Weights of a small mixture-of-experts language model, trained from scratch on English Wikipedia.
Size: 8 layers, vocabulary 50257.
Experts: 256 experts in each of 8 layers, 8 picks a token, a softmax router.
Below are experts of layer 4 (counted from 0) of a mixture-of-experts language model. Rows are named router (the router's row for the expert), gate (a neuron's input weights, with its number), up (a neuron's input weights, with its number), down (a neuron's output weights, with its number) and show model dimensions 48-95. Each number is 128 + 32 x the weight over its row's rms, rounded and kept within 0 to 255. Numbers have three digits each.
After each expert's rows: a language model's description of what the expert responds to. This comes from a sample of Wikipedia text that the model never trained on.

# expert 33
router:103123173156103103163170131095154130091112096146136138106189128131164111095175072092170116167078065153132145172141117136154088109126093108107179
gate0:130137091116088158136074179065095116108119134153127142195070101157202075132110085140118149151105205137156152116146155106060155110090090096111114
up0:107090148058102119137110093151100132096121177136166183177169128134144100119148117112168056135147176109125081152155070136180162059181111128122115
down0:201068142127111104074179150158107174153112104137128124114104172127107110156111150129164135136189120156144109148221138143144089065125146112174146
gate1:109130114143111080163128141112101122139160055099106165119176142108144105080159093125174145182109137148107121134081172089111177114118163103149118
up1:142127133102092105137116107171170153069098158112131126164098122133195115148118147152083131124138140100112116118096105103105133138142068118098184
down1:118145080147199206143086145130124134142058128111156132151133135166115169120069117073120107166176150078111169100146171073124155137122104093088099
Description: Place prepositions after verbs. Prepositions (at, in, to, for, from) after verbs of moving, playing or taking place, introducing venues, e.g. "took place at", "arrived in".

# expert 54
router:088129124147086095128094077165196116117075097150185158156108139137122106161108153146089073163176105174100085148162116102106135127137155131109170
gate0:166145142138134106092152148158103073098112156206124070098160077147111140113144156124127116124184121183114132135157083161129185145132118073116090
up0:155106136095138082144192109162127072122146154233096106134135076091092112103106131078069151103127105107140154075152095141173148193150124069173107
down0:133109051164146172084131098118119078152149155159134079124080102099138132183199153120059087079127126122029096156062094127137144143136151149176100
gate1:142138125121143077114099112088091120122198124127145130173166111077149148104111117185111111173100148122100131125107111138145107138148107171155195
up1:115122153159120109161090122110077106174093139127163102155209112028132192125147113150196154155152122178143089117144099144120084116121117144085218
down1:108086121162140141176085175068137116095109103157156132146134113131096082131147129166054156113114149163158104149116142129137127097139130147140162
Description: Section headings. Wikipedia section heading markers and words, especially ==See also==, plus ==History==, Personal life, ==Career==.

# expert 19
router:155131161190101162113083087133103145152105087107189109074120156124118125104145091089100072136133094163125189146166124129188118157081153139159184
gate0:169128131156152118139178101135153140126096138104106093068114199129157178102154096187135152120106172136154116082080163103111129121109080045147160
up0:124103123123087167121178090136095072167114181146155130081113104132167126170126113151185140080112135145161080154160124169143099146138160104089115
down0:114190125131120148095160155170140119125180133121089174095111118166101194140136134086100156106122141167106090101089097149165136122153141156099126
gate1:081158154113096139152099042122117151149118116057096121138168139128136174073137140096155086149136101149167105164158140151134133154112120126145144
up1:134107144100166067154140171134119139151126123097111067157166140094129144175102113147122129132126104167158144102125162147111158132167142149100161
down1:066112144110101134117157114132169123125126155120060163106162141134148089056155088076188115126079171125173162125167070149126123167145106129135125
Description: Mixed table and taxonomy fragments. Word pieces and small words in review score tables, species counts and lists, such as Zz-ap, "about" eight species, of, Review, Density:.

# expert 21
router:146184080160142133119149154157068075145166109144082110155128176117089176098169147156132169158160103093127127136113053183127109095123101096138142
gate0:166086118094089133074164114169121104141161146149138123147087121053187046126167166141124090089102112130129100144163046200139120145123133053106145
up0:112127142076057123109122117113134071146165103089163183108045118130129118066154114151169124139129105172121098124094092188140146177124121083143176
down0:196159163212189143120082112193112126134111120180124084131172105088162115173120129170103076126133153094144098166114159070102113100183119147150068
gate1:078127110130128153123120126152152126112111165104179141106077143107175134127148125133141132115103164139079099058190110141154193154084165076114140
up1:137169114161131136186097119136084147139056104125124131095100117144158159131094104089141133115088095140171151081123170114135060138131147109189111
down1:104165104169094116089157142105090132178204131161132121140111095102120131120095195128118130131136178109092116134129145108191148136116175085125137
Description: List items and conjunctions. Place names with a trailing comma in lists, and linking words such as and, including, include, such as, e.g. Florida, Texas, Germany.

# expert 34
router:126115121078162177100161138060132132113128146109176147110084115099201155099155153088115113101131133140122107119162084186140096133162079104129156
gate0:111160101130112182103160144137145145170143101184154166117093139064145176126132102168073088127111070143201104063178090123115166089125140141136166
up0:158150147155070164181171120101078146183145061122137177111146145117146106161114131215102200139170153151102108048140106103195161136135124158108134
down0:128084127089073153107159193113106112160160088127117190188154108116123083076062135133146158129121166128145134167170112146129111144064110097162103
gate1:107093150092111127140186123142139113062097117136117117138087122096193178109108141147188151153181115200123112159152102156105125102117161168149083
up1:124140175131120113127070102097046068104112138163097117078148060105130121199158121131106130193039068107139147127158130123084150148187118142089122
down1:137166114132133088072172147170130118099186131116137120115143098080226067138126138106112137117173160139166198117108103088136143115159133126144131
Description: Germanic, Slavic name endings. Later word pieces of German, Dutch, Czech and Polish names and words, such as -en, -er, -ček, -ński, -feld.

# expert 38
router:135112159185157103138108150084147053108140147139149145095090164077138089134115149119162063123146147148104111169164117114041122099156120150141065
gate0:079158092156097145170118146170120169097081146074124102102106178124083140142157121102097121177133116189147136098154123128107126159142131086108147
up0:149133138123151174156124085097160112118129128162105079128122145129158072077166149129126122141166124087157148052187055105170116175128099138170148
down0:121156125096137133094135132083115128093143089104147164131119157119110076108151138130132102174179199105144143144139146118121129107107093095107151
gate1:062174095107108169083120128123137099083145150167081194142121113117120140136163113101109066097210090115134126091105138119090099036089136121107119
up1:145056171143120098130127188060101157127186101121148075099118112182145130173167199125142135156142184161118107150104057176114137158113134139105144
down1:114099138128118093145077113117110138179167176146091140154105093079076169094122143142109180161149093103172090073101128172125125222147112200105072
Description: Odd fragments, quoted text. Stray byte pieces of non-Latin scripts plus fragments inside quoted titles, such as ug in "very ugly", ce, %, has.

# expert 52
router:117155178161204193137161158160132109106145103129136121186119157108148163133149229117127197123178185133130165147174149178114094116143188109144126
gate0:106157162119148087110092157083183158186166099129123139168113156094055122049090144157094123157163121174165156090171134132103092138155129084108042
up0:136093097166110121101089117132158092128080123153123159123108168130107086128168119083112132077133141211121133094116127083107142155116113127151146
down0:061156176066125192111139111139089145125175192136062086143077139134131180160170147078125146083168153120142159113125148126152107184140172099099071
gate1:160122148171159124101079181097174191134152142114137142118117125075128103092102109133086102143104167087095131098139103175115099111166130177170173
up1:191149176130117124118149084076169156138163136167162177104161126099137136126125141136094110101120139105070159113123100159178128084098094135107123
down1:158095166069098130177153144121150191148157160121128104092115143140101167106124114143158066141149120153072143082114112096128155171137137143158159
Description: Coordinating conjunctions. And, or, but joining words or clauses in lists and sentences, such as civic, humanitarian, and academic.

# expert 30
router:148083126166131203129142093117120107153100125160141043112113119121123113101135071173132091162172170121148099120153118097153065149175158078144150
gate0:152085080162113140089116170107182098124088175166172083086130087094158162150123123086098131097128105117124095108107087149081151148134175206088106
up0:167102170091150112153145061069129163163144072144171123095117231110090078118146140141200102077136074133137137123080133121169121143130096142115106
down0:141181106168106186135088156150107132138077126174151130127143137146148111106106077117111123139093097175089126100169150153157147146145106122158104
gate1:176156181146084159096096073114154156137142128150094051113116134152175116156129134162061145159133082169129127102141121116159136183164106198105087
up1:143134170080105146072126170115152168090135163163134118142102060105114075139167073093092112109144087110117094099121115078174110188176169133097138
down1:078142132147135091140137146120115170109120129167118101107139151183126134172143148128191172129099144099143117141169085146094078117189137102136172
Description: Directions and location prepositions. Spatial prepositions and compass words for movement or position: in, along, across, off, coast, north, south, east(wards).

# expert 3
router:120129154125178126182136148082086161128145139156098140110093127145074118109115123162098179139136184151181082131117087131096115145081118151127175
gate0:159173072145056140125147111158124107124167170145137158097177081079159149089145090113104173202060117126198165114162140132194154119083126107122110
up0:125138121095141150126125130122151159143078104087123073133065175164094073136110097104135090080154155177077129107079082118034124118153135111143143
down0:107140065184109122140163148112155150124128155137128107122120148070064060070145163149138119088176131211161151082192129118097100120109123166122174
gate1:139122116133138179116149164067151204106156102135180098065109126141169115120133126172083133145134086116158100088124097142178144165094126110121092
up1:180132137138123145176174106167146130121128175179125111109159148143193144135163085199163116153101115095181084119123073131167095119137089144089159
down1:179158111083151046171120197150188175114152123071126138103099074155093159151176152098131113120169134119119110099135139188117182141133152110128094
Description: Digits in citations and tables. Number tokens and digit pieces inside years, page ranges, DOIs, ISBNs, codes and table cells, such as 1987, 17'7', 978, plus closing braces in math.

# expert 5
router:104111115181121169133145124124145135133074135112082125101116110138103065072189178159059139154093101107141138151173080113153145115103100131156172
gate0:084059100143164120183116110112129121136112123155135135106117167146212052117121129166206112143173153187121141125121170143148143152115139191114096
up0:106139074141135080100127167069026125150116124139113134109120095179169154088194086173159123109169119179164056109164152084154215113174133139105130
down0:117157119146166083103124152139166150099087185158128137172118160156118134102091130111130127159123141140152196181072137094158147140118145084141122
gate1:165080134128102115104140166100125092117120113097105130127138124194113163113113096160099091049086153100077115147164150186146131143160112158163086
up1:119116121132058121072158146121117080124168067118174138149121085118174177140100146058070151095066142142140079113178108088157157177176101098183143
down1:122172169111142106116147151132146091146116141119103164129193136047123150118194125116132165070153116145065181079118144111128059154120154158130105
Description: Codes, URLs, symbols. Fragments inside URLs, IPA, codes, LaTeX braces, Thai script and numeric table cells, e.g. h-tt-ps, .gcs.k12, °, {.

# expert 9
router:119161130129170135114082079109152178161109060162103182133116201111140158091110090112107142129069110106132153143129107108141166075159180168126085
gate0:141116126112212136179125119126140187056122133179172086180159097071139141129122106123125078165132150109108143115135140182108157057129193124114152
up0:185185130118154225077157166094084184140149203161114131140138149151132066093135134095111089085152120118160124092122064127129106172122148108159146
down0:119122148194131188135178144060083131137160132138079176138155121092088177121059106123067152127143070131172093194134086137113116103145176117148146
gate1:155178174110128116122148090161125118126120088150100134155174172155147093161153174102064174124102149086095199123096096090135121111151138113111109
up1:121109216172095138146120163092155108033100137184110149110164183146132128138166113135117086090103102081118131161080144142170168149173144157122169
down1:104096155172181139141119163151108082151112132141126128124089122108112139140098108157144130091082156076203194108191110149090128030129132136112119
Description: Taxonomy and species names. Genus, species and family words and Latin name endings in biology articles, such as idae, Species:, "a species of beetle in the family".

# expert 7
router:082114069142181185168130117180129108157136214155145087179092182131090174130132149121134157081157204090137140110175135148106087102124089111177166
gate0:161117153107106110125144116118158148160077140098152090132139074144116095139118126118097122087071143173131132183148132123121085104101150099143116
up0:163148164063104148132145104103134120111102154112138065147130073102112089147209144172126117108158101142157113120153096097100140078098177087142096
down0:104170145106188178127091122163207101111107158109111121146119112116095117083099153141141140140082162147146199124183153127076144170094201092089160
gate1:105162124122072114187095127091150120119134124083125196106141125134146089151117130174100138135121098118182082140109144175094100109035119079116076
up1:117150136127118107140117183157059138102129139167170136120105189092094120120153132163194151145097153162144091113102125122158123188115101144084166
down1:091145169112085063118125136133121146127123123133130042161169118175160105044167135118099172128141125170147118122136110109106089162150133177119165
Description: Clause-linking conjunctions. Conjunctions and relative words opening a new clause, usually after a comma, such as but, that, which, while, when, where, However.

# expert 37
router:095194139117155093123128127168110108085135106163153091127147128188171089116153174145103086148162132082087083179139130101161107206140123151126124
gate0:121098103105157106133131133115118134218194140102185156150158106074223129087136106146098079162127102107141104098117145120150116103112164111158140
up0:170127094128122151124141127086124143101095200144141123092125140103104075172133106107133150071152143155129222091158097131139129117150058134090149
down0:132094132107114154125122151130119111129090136097129079086191121103197114123175113127140176097084111162116097095140095094091176120121091123129131
gate1:118114133107108170174153189108155164070084105148147183124089108150193141155153126168150182202118090126098089086072091158114166116157115147159140
up1:106158142077121110153109149167088145103050142150149173122134107140096088115145144169173164121123115173141151135060087084199187130093111137079167
down1:103172133120108090143232102132127117124115082156140112114083106110112097133119136129138082098144144133144123130181095111089130129065144123156155
Description: Prepositions opening phrases. Prepositions starting time, place or means phrases, often at sentence start, such as in, by, for, during, After, On, despite.

# expert 50
router:132186132139108130135117140093171113152177101183101174160110139105181148158142175143084098146173162129125145193167137098131122069137146126072106
gate0:155133174102185180157157103163162124137146138113147107114116069128196146156155094142157129122152125128139167061101080143149121183153134158151074
up0:108196061090135111136151111179133077111064147117122081134145126142118176101118163129148120099167123077109137130167169173088087072150118146155166
down0:112153119106170189141063112094125118149115069116077177191137143114185158138155107150085171140082123184081123097155159178169103110160156133161121
gate1:126132116108125134137139106089116144095142134125161128167172129095120195086161071124073128098106141062173109185148108079149119171119086110101111
up1:116203142086099191152113133144119134160136147115146135123102146139128115125159102117135130189176141164081158105109163141110145098202164093122097
down1:090096165143165133114080160181158150110142181038126113144140164104097144111124117112154090124149143100083165080145167109142124126188101136131084
Description: Opening parentheses. Opening parentheses and quotes, often glossing a term or marking a remix, such as pir (holy person), (landslip), (cheering).

# expert 28
router:133163123190182159151114125153169121161157164145136127167106161139192195170098211170091083107144163074161145167144094115142137118141105151129137
gate0:144108114209125127174136119144128111090064168163136129117072159148125078086106112124124088103091143143160125156172084105073099077080177129183106
up0:179095154125076121061147145134129087120137113099165170097112131156146147097167168034153147115179139112042151151131116110143184136113072079062173
down0:129123147103098055059138022170116087106118100114145082157179107168114113116132135089181121122078115107189062122129071100110182080119122131111149
gate1:143194127127176109120119096134180119125107107156117158121130129144117175083165084118125192123116171122161126102179108134158116093108172142147101
up1:131084172148143136138185113140122119126176133180077176141132176098130113134160172166120113156140112089148133116136165146116135087134083119171131
down1:183098139157140112117123219139164091083172134140145089105108096113134108146141130115125132086117089175157076160105151143101142122127147191114162
Description: Clause-linking words. Conjunctions and relative words opening a clause, such as where, when, than, because, after, plus adverb endings like -ally and -ically.

# expert 47
router:138127133092157073165180186195123119073124113164171109187171154159142127128131124111179104145144079105108100206128081122100141130135096139146165
gate0:095111090134108155168115145187183085113062132105113183164122159090125182171142162227168142135136127142103105110157130104109080196167105193077157
up0:166118101122101134092125167123088105154124126099118086173163142123172085124115129119110118128171091148121126083111159119112091062126155031108106
down0:110107121210130187112112126123100133145093092111104151115087095064125092145091093181146092129185079125147033141168135138099158142129126138147119
gate1:150146161090129130134109121156129137115102097139145101156154101191165073159138141182102092094184055074142144092139126121123193123106149104125081
up1:154123110108086126119144162116120171102127124129196169099102151182116111150119112138204128138150103174108186167125143175141089103131160136121142
down1:161070170163138126114156135198123110124096154163074118173141170149196132093109134149091134098162110139139149134127086078116110107148112157148091
Description: Prepositions linking participants. Prepositions and linkers introducing opponents, collaborators or agents: against, with, by, alongside, featuring, starring, as in "defended the title against".